config.toml
n_layer = 10
n_experts = 64
experts_per_token = 3
d_shared_expert = 0
moe_layers = [2, 3, 4, 5, 6, 7, 8, 9]
init_std_router = 0.0195
vocab_size = 5156
norm_eps = 1e-05
beta2 = 0.99
grad_clip = 0.5
batch_tokens = 131072
seq_len = 256
dataset = "wikipedia_en"
Below are experts of layer 7 (counted from 0) of a mixture-of-experts language model. Rows are named router (the router's row for the expert), gate (a neuron's input weights, with its number), up (a neuron's input weights, with its number), down (a neuron's output weights, with its number) and show model dimensions 0-255. Each number is 50 + 10 x the weight over its row's rms, rounded and kept within 0 to 99.
After each expert's rows: a language model's description of what the expert responds to; "comes before" lists some tokens at least twice as common just after its tokens as in all text. This comes from a sample of Wikipedia text that the model never trained on. Tokens count by the router's weight.

# expert 40
router:48 51 39 33 28 49 55 51 44 41 54 65 39 68 50 42 43 52 55 56 35 47 58 43 49 44 29 44 52 58 35 38 42 35 55 45 57 62 67 76 69 51 38 47 42 51 45 40 67 45 60 44 56 49 53 43 52 42 36 36 59 46 48 57 36 36 55 22 52 56 27 34 33 38 67 51 40 40 62 43 55 64 44 43 49 37 41 44 61 43 29 62 67 40 60 46 67 43 44 48 49 71 51 58 57 61 55 31 43 32 55 64 53 64 55 30 52 59 51 60 51 57 83 63 47 49 56 50 41 47 57 48 46 47 56 34 54 51 47 56 39 61 51 56 51 44 48 51 47 38 61 60 44 54 39 44 53 59 48 50 43 59 40 55 47 42 57 36 65 42 57 53 56 62 45 41 33 51 50 51 33 40 43 40 60 58 44 42 72 46 45 53 57 50 36 52 43 55 64 63 57 60 48 60 45 50 53 60 59 63 42 59 60 60 66 66 54 27 69 62 55 55 53 47 52 45 55 39 48 54 59 44 43 56 57 36 38 39 48 43 49 53 40 47 44 47 59 55 52 56 52 38 46 30 28 45
gate1:53 77 59 49 52 54 49 47 51 51 63 73 68 55 44 68 50 65 37 70 45 50 53 30 55 47 70 57 40 51 52 52 45 54 50 57 45 42 40 59 52 60 34 52 56 30 64 54 50 39 52 50 42 41 58 50 49 59 48 51 49 46 53 61 57 58 39 47 46 63 66 41 36 53 65 39 56 42 54 47 40 72 47 39 47 51 43 34 66 46 35 42 55 38 54 61 53 55 50 43 59 70 46 51 56 59 43 48 04 45 51 56 35 47 51 45 50 56 52 58 47 45 46 24 49 60 58 40 48 49 52 66 41 51 53 61 62 40 44 49 55 67 52 53 54 55 50 56 48 46 61 48 57 66 26 49 25 49 36 51 52 50 50 46 50 42 44 37 26 47 67 47 54 55 56 31 40 57 54 23 33 49 51 64 51 50 35 48 50 60 63 35 46 53 52 46 40 51 49 51 59 51 50 42 56 57 50 58 54 38 49 51 36 47 50 43 44 48 50 50 41 53 27 34 50 51 33 36 52 24 54 34 53 58 63 55 57 73 53 44 54 55 49 51 50 45 47 51 44 65 55 36 44 48 45 22
up1:47 65 41 53 49 43 53 54 49 45 47 42 44 31 59 35 58 40 73 40 57 55 55 48 51 64 46 54 55 48 33 50 70 51 59 54 45 53 43 48 63 38 52 32 40 80 51 38 64 59 63 47 67 62 50 50 29 35 42 47 45 49 45 36 39 49 67 43 52 37 44 65 60 44 42 53 31 49 52 34 47 45 33 54 42 29 52 65 59 54 52 56 44 51 39 50 51 42 48 51 31 31 34 33 46 45 65 49 64 49 50 55 75 58 49 45 52 50 51 49 47 59 55 59 48 48 47 78 50 51 45 51 41 39 54 41 48 69 50 52 51 33 48 43 43 49 49 46 46 51 51 50 49 42 51 50 52 47 54 43 37 83 48 49 63 70 53 50 65 50 22 50 36 47 38 50 45 54 27 52 68 54 37 34 51 64 51 50 55 24 28 50 48 43 48 59 61 42 56 70 39 45 40 43 58 49 49 62 51 57 60 44 50 60 41 54 47 53 47 59 62 38 51 61 47 51 59 71 51 62 53 70 50 51 49 48 36 40 63 56 47 38 54 51 56 56 56 47 51 48 53 62 52 62 48 73
down1:63 49 42 47 49 37 52 44 44 41 45 34 32 50 54 54 51 47 47 58 53 50 48 49 36 50 41 63 43 51 47 70 57 62 62 55 49 48 47 51 52 48 50 67 64 62 50 46 56 48 50 54 55 51 51 51 53 49 42 40 41 51 54 55 64 52 50 41 51 31 40 41 37 32 40 52 48 36 60 36 50 54 63 71 47 40 31 53 39 52 63 51 38 47 37 24 48 60 48 45 41 65 49 50 50 35 51 47 54 51 37 56 39 44 37 56 50 69 65 50 52 77 57 56 50 40 42 55 38 57 08 45 67 50 66 60 45 52 46 58 49 57 53 46 41 44 51 53 44 45 46 42 57 55 49 42 61 51 44 49 66 63 65 55 44 50 52 59 53 50 53 56 49 45 56 67 40 52 58 65 51 50 56 63 62 42 62 59 53 54 42 63 47 48 47 37 50 67 61 42 44 74 49 42 48 50 35 43 64 50 54 48 42 50 48 50 58 26 54 61 41 44 71 82 50 67 53 45 70 53 67 53 61 71 38 44 41 18 49 44 60 50 27 62 49 61 49 52 47 28 42 45 53 38 53 38
It responds to: Spaces and digits in numbers. Spaces and digits in dates, years and table cells, opening parentheses before years, and math markers like ^{ and _{.
comes before: "2", "3", "1", "4", "5", "6"

# expert 9
router:59 46 39 46 27 42 70 53 37 37 75 53 31 63 47 48 41 59 40 63 39 44 56 57 51 54 46 53 54 54 41 56 50 30 53 41 66 58 67 51 65 48 41 52 57 41 42 41 44 46 55 49 45 38 61 43 57 36 45 41 59 39 59 57 34 51 61 14 61 44 43 35 40 58 67 51 51 40 59 27 52 29 38 67 41 52 57 48 55 56 45 66 58 42 43 42 53 76 46 39 65 44 51 40 47 47 63 28 51 26 58 61 58 49 54 44 48 45 51 43 60 38 53 53 43 41 39 56 59 42 54 37 50 43 44 60 61 51 47 64 50 65 65 45 54 31 54 43 34 41 56 44 62 44 53 54 41 51 51 53 52 53 53 48 35 48 53 55 62 46 57 76 54 57 46 45 33 55 58 43 34 42 30 51 41 55 54 59 66 63 45 75 55 51 52 58 44 45 43 66 66 50 48 50 54 47 48 42 57 48 40 64 53 50 53 64 46 27 69 52 52 47 62 45 52 38 36 48 49 57 49 41 41 62 44 28 38 53 55 35 42 44 38 45 56 48 50 51 61 49 45 50 62 43 60 55
gate0:86 60 47 55 57 58 53 50 45 42 46 50 54 45 41 55 40 53 50 51 22 35 59 53 63 51 57 77 44 51 61 52 50 54 46 51 60 47 55 34 58 57 48 35 62 50 50 53 44 51 35 51 51 48 51 59 54 55 48 47 58 51 41 48 48 48 45 30 51 56 38 51 49 52 37 50 49 45 52 47 51 47 46 65 30 60 19 68 26 48 69 50 51 47 40 29 51 52 43 29 56 36 42 47 56 49 64 56 31 52 38 70 49 76 56 55 45 51 50 66 44 55 50 53 54 39 44 44 49 44 56 43 56 50 63 53 72 47 53 50 26 54 51 56 52 38 45 48 59 33 58 45 46 50 56 31 26 23 53 50 66 55 61 48 53 48 46 29 47 55 38 70 51 47 55 52 56 72 52 48 46 46 66 45 61 49 53 48 42 54 46 40 49 44 37 56 56 48 42 45 45 56 50 50 45 62 45 50 23 45 39 56 47 36 55 46 56 48 47 46 51 48 50 46 34 49 51 47 49 40 59 32 49 51 29 52 68 52 54 48 56 65 42 31 53 29 55 29 43 46 46 45 27 65 47 50
up0:49 69 59 58 50 51 46 59 61 49 52 52 23 48 49 41 58 46 36 65 49 65 34 50 40 46 55 50 38 45 46 72 58 45 45 66 50 57 33 24 49 52 34 43 54 53 52 46 45 50 50 49 48 38 28 53 42 39 37 38 47 40 54 73 44 53 48 56 34 48 48 25 46 56 43 52 49 70 47 49 30 49 48 64 33 50 50 51 55 43 63 49 62 49 58 46 50 51 56 61 54 47 52 55 37 40 56 50 45 65 59 48 49 20 57 43 49 53 36 51 47 45 34 54 39 51 52 65 37 50 36 67 49 44 49 32 58 53 58 43 66 50 37 50 50 66 58 67 48 61 61 50 47 40 42 50 50 65 66 41 69 50 42 51 43 45 50 45 55 45 39 29 50 30 47 47 36 44 65 46 36 65 36 32 53 48 49 75 46 59 48 51 47 43 60 50 61 59 44 52 50 40 35 49 35 29 48 50 32 45 40 67 40 74 23 37 50 44 49 53 42 47 53 50 64 52 50 50 34 42 44 73 53 44 53 38 44 57 48 61 47 47 51 59 52 52 53 51 62 35 46 31 49 54 47 57
down0:58 63 53 57 41 33 45 44 50 50 49 61 60 49 60 27 49 47 64 55 49 46 58 44 56 56 49 45 50 52 45 56 35 63 74 41 53 50 74 54 50 73 48 49 40 61 46 58 51 42 60 19 53 55 50 57 52 47 44 36 70 55 52 54 49 50 52 35 51 58 44 50 42 59 51 35 66 46 36 41 56 57 51 40 58 44 35 63 60 37 47 49 44 53 62 43 56 43 48 47 45 60 55 42 50 49 49 55 55 33 64 51 44 62 42 45 48 52 20 61 50 65 73 61 66 49 50 45 49 48 51 49 48 46 51 65 52 33 43 44 42 50 55 43 46 49 55 50 53 31 54 50 39 34 39 58 49 49 53 52 37 52 32 51 38 53 72 41 48 48 56 37 32 47 47 48 42 21 57 46 43 51 41 50 51 50 42 30 49 56 33 47 56 70 53 49 44 46 45 56 51 41 53 34 67 46 51 56 37 48 61 65 47 37 62 51 33 42 78 52 54 49 50 37 59 60 50 55 61 50 51 68 40 56 50 54 53 62 69 57 43 53 47 71 58 54 61 74 45 28 55 67 79 42 67 49
It responds to: Space before numbers. Space or symbol tokens right before a digit in stats, dates and tables, such as "August 6", "Strikeouts: 110", degree and minute signs, minus.
comes before: "1", "2", "3", "4", "5", "0"

# expert 1
router:49 42 41 42 36 58 59 42 38 46 69 55 42 60 33 38 48 63 55 55 37 69 62 60 58 41 47 57 47 46 36 48 56 44 56 23 68 44 48 77 55 37 38 47 60 49 54 38 57 59 57 56 33 55 57 44 46 51 49 61 51 43 66 49 40 42 54 30 58 57 45 38 52 45 66 59 66 48 52 52 56 61 48 53 39 37 77 51 41 51 38 55 73 27 45 49 39 55 49 40 49 54 52 42 49 54 46 40 40 28 74 66 48 38 71 34 59 51 60 37 52 37 69 62 43 41 55 46 45 60 47 56 47 45 63 59 61 42 43 50 43 48 56 59 60 18 52 46 37 40 49 62 51 31 39 51 52 52 61 58 58 54 43 41 45 46 48 64 47 49 60 48 45 45 54 50 21 55 60 47 45 51 45 49 51 52 48 33 56 45 43 61 44 60 41 78 44 64 46 41 71 39 52 73 47 42 62 58 53 57 40 50 57 55 46 51 51 33 61 46 42 42 44 39 43 50 58 40 55 38 50 45 51 56 56 58 49 60 46 42 44 44 38 46 58 41 55 59 33 44 52 60 40 37 47 50
gate0:73 50 41 44 65 50 63 49 49 58 46 48 49 47 53 42 56 48 42 62 32 51 44 55 65 50 51 45 60 30 60 55 43 50 53 51 61 43 41 51 46 56 43 56 45 68 55 55 33 57 42 78 47 66 44 53 43 58 60 51 49 50 58 46 59 51 61 14 65 34 36 48 45 53 38 40 36 51 61 56 50 47 61 35 48 46 64 37 44 50 48 47 64 50 55 52 43 58 47 60 39 16 47 40 52 34 25 35 54 59 44 46 53 50 39 60 42 42 71 56 53 45 51 63 46 51 52 58 70 67 66 51 45 50 57 51 76 30 33 43 46 54 36 50 52 41 60 66 50 40 56 45 54 54 51 58 51 50 48 41 42 44 51 47 45 55 41 54 42 46 53 73 59 53 48 64 45 45 59 57 50 67 58 41 44 64 57 47 47 22 57 41 59 33 42 46 42 49 36 46 59 54 50 46 50 58 54 78 50 47 57 47 46 41 49 49 59 55 58 46 47 50 54 46 52 48 31 49 52 38 44 57 54 61 37 39 60 36 50 54 62 60 50 50 50 75 40 25 37 54 58 73 44 47 40 49
up0:46 54 53 38 53 51 54 26 62 46 37 45 42 33 54 49 74 43 42 56 42 48 53 41 53 53 49 34 63 42 51 51 47 67 46 42 48 53 49 63 39 42 50 48 50 51 55 49 51 67 33 49 57 52 48 50 36 63 49 54 51 45 50 51 64 33 47 49 65 34 55 61 50 70 48 53 30 72 68 49 67 50 53 50 57 51 68 68 50 41 50 46 57 51 48 48 50 51 42 54 44 39 55 34 65 52 41 38 60 90 42 41 53 44 60 65 52 55 61 57 55 39 51 67 49 46 44 50 61 50 75 41 54 48 60 47 41 47 45 46 50 52 24 58 47 42 51 52 53 42 43 41 40 62 56 59 63 48 35 39 98 45 43 48 42 50 51 68 52 31 41 67 57 49 41 50 42 41 49 51 70 56 52 32 72 51 57 29 38 50 59 42 54 56 39 50 36 40 49 30 47 61 46 46 39 54 42 48 55 48 51 45 43 63 50 66 64 56 66 55 50 50 55 49 42 48 35 46 50 42 48 51 54 49 37 49 66 51 56 27 43 59 44 52 52 52 51 48 52 60 58 43 48 38 52 55
down0:68 50 45 59 62 57 51 47 43 52 53 47 42 50 59 45 53 40 63 52 39 62 38 64 49 50 60 50 42 53 36 58 48 48 20 59 61 50 26 69 52 54 39 49 50 54 51 51 42 48 51 35 59 38 53 48 29 61 50 50 39 39 63 50 62 45 46 37 52 30 42 39 45 51 60 59 64 46 49 59 60 39 46 50 49 55 66 49 36 69 57 42 51 58 42 48 49 42 49 37 48 33 35 47 44 45 52 58 53 42 50 70 72 58 52 55 48 52 51 34 61 47 62 77 49 49 33 50 54 52 53 40 48 54 55 47 45 56 56 68 19 17 38 59 51 46 52 35 57 57 55 52 52 81 44 60 79 55 57 65 51 47 42 58 42 61 67 70 48 52 51 50 50 45 68 67 53 46 48 42 52 43 38 58 55 51 55 35 51 34 46 71 52 45 52 65 43 50 45 54 39 58 49 49 57 48 51 60 31 56 27 61 52 49 37 48 54 39 46 50 63 60 50 45 44 23 50 60 50 51 66 52 49 54 43 49 34 50 50 55 70 50 48 45 45 53 33 54 45 51 53 54 40 50 38 45
It responds to: Units and statistics. Units, rates and table cells after numbers in census, election and sports text, such as per, years, days, %, million, lb, |.
comes before: " ", " (", "%", " of", ".\n\n", " in"

# expert 14
router:48 39 34 39 42 53 66 43 32 41 64 60 29 78 58 37 41 56 42 74 45 54 57 63 52 51 53 45 57 50 39 44 67 40 41 44 38 52 73 61 62 53 46 45 37 55 46 54 58 55 65 50 46 54 55 39 28 46 41 47 35 39 61 50 51 42 42 42 66 58 45 35 33 46 58 55 62 42 55 43 59 46 48 66 39 39 59 49 49 53 48 52 47 40 62 49 53 57 43 35 45 54 44 45 52 60 50 52 55 34 62 59 56 32 58 26 66 38 52 62 37 35 67 53 32 36 57 53 52 51 42 37 42 47 42 61 47 38 58 63 41 57 57 70 46 35 54 58 39 33 55 52 60 49 36 58 40 66 49 60 57 45 45 52 38 59 50 42 59 63 41 67 47 50 47 56 33 43 46 47 43 49 52 42 65 54 58 41 57 69 50 59 56 43 55 53 49 59 45 53 63 53 45 56 47 53 53 65 46 61 47 59 62 51 57 43 55 35 65 44 64 58 32 35 41 39 57 63 50 55 46 62 47 59 30 41 52 54 44 29 53 45 54 46 67 43 30 45 54 62 57 53 68 24 42 46
gate1:54 76 39 61 61 50 46 47 39 44 47 46 56 61 52 53 33 47 48 53 51 50 55 55 65 65 60 49 48 43 27 42 64 51 52 52 48 49 65 44 28 59 51 47 55 60 59 45 55 50 35 49 54 50 69 54 46 49 33 45 50 53 54 41 48 55 26 51 46 50 50 65 55 41 37 52 57 46 56 41 42 55 42 27 43 51 50 40 53 31 56 60 30 38 59 48 43 38 41 43 69 44 60 47 52 53 49 72 52 65 48 59 59 52 60 63 56 50 44 56 51 69 45 53 41 62 57 38 56 63 75 27 46 50 40 44 37 50 09 47 69 46 49 53 49 48 48 58 61 46 47 60 52 37 38 64 51 42 51 48 56 51 51 54 44 66 60 29 51 39 48 52 33 43 35 51 28 48 29 61 64 51 65 45 33 47 39 40 29 27 51 53 59 43 56 61 50 73 71 53 52 76 48 46 36 39 52 62 52 54 53 64 48 48 50 49 64 45 51 34 51 51 63 51 51 55 39 51 57 49 56 53 50 66 60 38 49 39 51 58 52 49 36 58 51 50 40 56 57 57 50 57 48 50 54 50
up1:50 44 45 50 51 44 54 53 50 55 67 46 59 50 50 54 40 53 35 61 50 43 50 50 60 47 53 67 42 50 61 51 49 38 40 63 56 45 51 45 19 39 53 45 67 54 53 52 53 41 45 36 59 49 58 49 52 43 53 55 54 43 43 43 46 33 49 50 34 63 60 49 67 45 57 46 59 65 39 48 50 46 48 50 50 51 50 50 52 45 50 71 55 59 53 49 41 56 22 52 62 50 50 51 50 47 67 62 43 77 53 47 50 56 58 47 37 45 41 50 61 71 56 62 50 51 49 34 69 48 45 54 49 55 54 49 43 54 39 39 66 50 49 43 51 50 52 67 47 51 54 49 57 45 43 50 52 52 44 50 59 99 53 60 57 65 56 51 50 46 51 52 39 50 50 46 31 55 28 64 61 39 49 51 52 21 48 49 36 29 56 59 66 45 50 52 55 59 54 42 32 46 49 58 39 50 62 67 67 57 48 49 59 52 41 44 54 45 52 49 49 47 60 67 84 54 59 51 45 51 48 23 34 60 68 47 52 39 55 49 60 56 33 56 66 42 65 51 50 56 48 45 54 62 65 40
down1:44 53 50 48 42 63 31 50 35 55 49 37 47 52 59 58 61 59 50 50 53 56 55 53 39 64 53 47 32 50 60 55 54 58 56 57 48 60 66 37 49 40 44 43 63 49 50 48 68 63 39 29 50 36 55 48 55 58 51 64 44 65 45 50 45 36 39 64 31 47 55 71 63 50 56 42 53 52 70 39 45 57 50 62 49 53 59 28 61 50 51 34 32 47 65 48 50 50 58 55 33 47 75 64 46 50 50 76 50 48 36 46 52 65 54 50 51 54 53 53 48 49 55 58 42 53 55 59 51 54 52 73 44 54 43 48 49 55 51 31 65 41 31 60 49 51 54 48 54 56 43 50 58 46 59 50 56 60 57 62 44 68 51 46 52 46 50 46 56 42 59 61 53 56 50 65 50 43 41 47 61 71 58 63 40 41 50 50 50 27 68 61 41 49 51 35 36 54 47 57 36 60 54 35 46 47 60 53 60 41 24 43 58 37 44 54 54 63 49 46 47 38 53 52 61 57 38 52 34 26 56 61 20 32 28 40 43 48 27 51 68 62 46 60 58 40 58 61 52 52 39 22 45 48 55 47
It responds to: Prepositions after verbs. Prepositions after verbs or nouns in narrative prose, mostly in, to, of, for, with, plus during, after, until, against.
comes before: " the", " ", " a", " his", " be", " its"

# expert 4
router:51 28 53 34 30 35 60 46 45 55 64 78 46 67 44 48 49 70 52 47 48 48 66 47 58 45 54 39 52 64 39 30 42 45 58 33 54 60 50 52 56 57 36 56 43 54 66 41 61 47 51 44 42 39 42 47 51 38 41 51 40 41 68 55 51 46 60 26 60 70 45 44 34 49 45 54 65 55 47 32 47 53 52 42 57 40 68 50 39 43 49 45 52 27 62 44 45 56 31 42 52 54 40 65 55 56 57 38 49 33 67 68 47 41 58 39 47 45 57 48 56 49 56 48 47 53 48 40 50 46 42 62 63 40 22 45 68 56 54 56 43 60 60 57 41 41 50 47 45 41 50 53 52 40 51 41 45 50 67 43 47 43 48 38 42 49 53 43 58 45 45 64 59 62 52 28 45 46 38 27 44 47 61 48 44 68 46 54 53 53 44 68 65 61 52 47 33 52 44 49 54 47 50 50 26 47 65 62 36 37 47 64 60 30 52 51 60 45 60 58 44 70 54 43 40 44 47 50 56 49 46 40 49 63 34 38 39 52 39 38 59 43 29 28 55 51 37 57 59 52 42 42 63 38 42 45
gate1:50 96 42 50 60 49 40 49 49 62 50 50 52 45 27 48 31 50 46 52 48 51 50 36 58 62 55 48 49 51 49 58 62 56 18 63 74 51 55 51 47 49 48 32 47 43 64 50 51 47 48 45 41 51 51 52 49 34 37 52 56 39 51 55 65 61 59 55 50 49 53 60 64 55 57 47 64 53 57 26 37 57 41 44 70 55 70 38 51 53 51 72 34 55 27 40 51 46 08 36 50 34 40 45 56 54 44 69 25 50 53 44 32 44 62 45 49 50 42 47 41 52 53 43 58 64 79 43 52 41 56 40 49 50 30 52 57 32 46 44 65 45 48 51 54 41 52 57 50 40 49 52 45 56 41 29 56 48 56 67 53 51 34 50 33 63 49 50 27 47 47 49 60 39 49 35 61 46 46 56 31 47 54 47 49 47 41 50 52 50 50 46 65 45 53 50 44 59 42 48 43 55 50 49 43 50 49 45 57 34 54 48 58 32 46 54 56 50 52 67 38 54 55 49 59 50 45 57 51 56 45 46 63 49 39 53 51 44 47 52 44 73 51 51 46 54 56 64 57 44 41 36 46 46 54 48
up1:50 37 62 54 55 49 60 47 27 53 47 51 56 49 77 47 66 43 51 50 47 59 51 64 52 46 35 43 48 46 58 33 41 43 61 40 25 42 52 50 39 49 44 84 49 69 33 50 54 54 45 55 59 47 43 62 69 68 50 35 52 58 43 46 41 38 43 51 49 35 55 42 35 46 54 50 18 52 40 76 52 40 58 52 36 48 15 52 48 55 45 33 60 54 61 53 51 52 82 64 62 59 69 50 46 37 52 38 79 50 47 52 70 55 42 48 52 50 59 59 53 50 59 59 47 33 33 43 53 68 46 58 59 51 55 45 50 64 51 59 40 63 49 56 37 49 50 36 51 54 50 43 62 49 53 74 39 48 50 37 43 59 58 52 72 45 50 59 56 45 41 43 36 57 50 79 50 55 50 41 57 34 35 46 47 50 48 54 45 53 46 48 39 50 50 47 50 49 53 51 52 49 55 54 51 53 54 52 46 51 41 56 44 66 53 52 42 58 50 33 52 36 59 52 50 50 49 51 49 40 56 42 45 66 51 42 51 51 49 46 70 38 49 49 50 51 57 36 38 66 50 57 47 59 46 34
down1:55 50 45 54 77 49 57 55 65 67 36 42 40 43 51 52 49 50 39 50 52 53 50 76 60 56 44 43 46 46 55 52 68 58 44 55 44 44 62 50 43 48 65 61 45 38 49 48 50 49 44 87 54 62 49 49 43 46 84 48 48 57 31 51 58 59 48 50 53 42 62 24 49 52 41 53 66 50 41 55 46 46 51 40 55 46 65 53 52 41 52 54 51 59 28 56 45 38 53 50 50 56 45 39 36 62 55 39 56 60 48 52 49 33 51 39 56 52 61 60 49 52 49 51 57 53 59 43 46 56 34 47 62 50 36 27 52 40 72 35 48 49 62 41 41 50 51 43 46 68 44 56 52 56 50 39 61 70 44 53 51 45 52 21 53 47 59 64 36 58 56 47 32 55 50 48 50 51 50 33 45 52 45 54 54 68 64 49 45 36 54 50 50 59 23 56 56 63 29 49 55 49 71 49 60 62 49 52 42 71 47 31 54 56 50 47 25 46 41 49 50 52 46 42 63 48 44 53 57 48 48 61 51 60 50 60 55 56 51 49 85 47 48 57 19 49 42 50 47 48 47 42 50 51 68 50
It responds to: Digits in years and tables. Digit tokens and spaces inside years and table rows (the 0 of 2006, the 9 of 1969), plus the -if- piece of lifted.
comes before: "1", "9", "0", "8", "2", "7"

# expert 54
router:51 32 33 47 43 46 53 31 47 59 56 68 36 80 54 47 45 50 55 63 46 44 67 47 59 45 44 51 52 47 49 27 59 46 42 32 54 57 61 52 59 52 30 46 27 58 43 33 55 37 53 64 30 41 54 46 33 46 45 51 53 51 59 63 49 37 42 27 62 56 48 49 46 48 62 44 63 61 58 34 49 55 49 65 48 43 53 42 47 40 35 59 45 43 60 54 46 60 39 48 45 58 52 47 39 58 52 39 50 19 67 62 56 52 57 36 49 53 63 58 77 55 66 57 48 44 66 46 44 50 58 46 67 51 30 37 62 40 44 41 51 52 50 49 62 42 41 46 49 47 60 71 64 59 31 61 52 55 54 45 60 48 50 49 36 53 60 48 58 57 65 49 46 47 47 46 39 48 60 61 49 58 54 36 55 65 49 32 49 49 38 64 58 61 53 64 38 53 70 59 54 49 39 51 48 50 51 44 60 51 34 57 66 62 43 66 41 43 42 46 34 52 46 36 51 36 61 55 41 39 53 47 47 63 39 41 36 57 45 41 49 43 43 32 58 48 30 54 42 49 43 59 50 46 32 37
gate0:96 60 52 41 57 65 42 46 39 37 52 30 43 51 44 43 50 43 48 54 54 56 51 73 41 49 52 57 50 31 46 53 51 56 57 52 50 47 36 40 48 54 68 56 34 51 25 70 51 54 51 54 51 30 56 57 41 55 32 48 37 55 41 42 37 53 36 48 74 55 45 51 56 39 49 47 49 35 48 58 53 50 50 71 58 49 50 54 46 52 59 59 50 46 22 51 43 50 49 51 58 50 41 23 43 52 58 62 51 54 54 42 60 45 34 54 51 38 49 41 50 57 54 65 69 66 46 49 36 59 52 64 50 46 50 45 45 54 52 50 50 46 49 50 51 38 39 58 68 66 50 61 55 51 46 71 53 49 43 61 39 50 32 61 53 35 45 46 44 61 59 55 65 57 42 47 45 38 50 78 58 47 62 67 53 58 51 41 75 38 51 59 54 43 58 51 53 41 29 49 50 52 60 64 50 61 52 58 43 46 45 71 54 49 50 55 49 53 59 52 42 50 48 45 62 70 46 27 55 39 46 50 62 42 36 50 60 53 46 54 52 51 73 58 62 33 35 40 55 48 43 31 60 46 50 49
up0:43 48 50 33 59 53 52 49 51 30 40 45 49 67 53 44 50 54 52 55 51 60 59 59 50 48 45 53 48 30 47 68 70 52 58 46 40 63 37 52 45 57 49 55 23 45 62 62 48 67 50 54 55 46 46 66 41 49 37 34 39 49 28 37 48 39 35 61 49 71 49 75 51 53 58 51 48 41 43 48 48 65 52 61 44 52 44 49 29 50 52 49 53 47 50 50 54 44 50 55 59 63 31 50 50 37 50 43 44 50 47 39 45 50 49 39 43 39 50 56 57 63 48 50 55 54 54 55 32 64 49 43 53 35 56 34 52 30 69 50 47 58 65 45 49 56 48 52 67 65 50 45 44 57 51 69 42 46 40 60 84 64 46 44 51 20 39 56 46 64 54 49 51 49 45 39 52 47 20 58 44 53 75 52 73 35 53 47 64 58 48 54 55 38 53 56 33 65 41 67 51 49 58 54 59 61 51 57 47 53 35 54 53 51 47 49 48 41 51 43 53 53 56 50 61 62 63 41 56 64 31 49 51 49 50 42 47 53 63 62 39 55 34 32 60 69 54 54 51 27 53 41 68 36 50 50
down0:46 63 77 50 72 41 56 43 65 29 43 47 70 29 46 42 60 48 48 52 49 59 48 77 48 44 47 52 54 64 48 52 53 36 28 47 49 52 34 53 43 44 51 48 33 54 44 53 48 55 48 38 42 62 50 49 49 40 50 39 48 48 35 50 49 31 58 40 38 34 47 51 59 26 21 61 57 37 37 41 48 57 57 43 42 37 50 44 59 27 45 40 43 36 66 58 53 31 73 50 50 34 50 30 60 29 43 53 44 51 47 48 44 59 48 46 56 42 51 60 67 44 58 50 43 44 42 72 47 68 54 52 69 52 48 56 70 34 50 50 53 42 57 41 49 48 50 59 49 51 45 24 53 39 50 47 43 51 48 50 74 49 61 51 71 51 46 64 34 51 46 53 44 47 53 51 45 45 37 60 50 58 55 58 48 63 30 49 57 32 74 55 47 37 53 50 40 52 51 59 46 46 55 59 54 51 46 59 55 33 40 47 50 60 50 44 49 61 41 29 49 49 51 39 61 44 53 50 47 51 64 42 43 41 60 48 49 42 70 42 45 47 49 47 49 49 51 64 51 38 60 56 64 29 52 50
It responds to: Section headings, line breaks. Wiki heading markers like ==, line breaks after paragraphs or table rows, and heading words such as History, Career, Description, Production.
comes before: "-", "|", "==\n", "==", "\n", "==="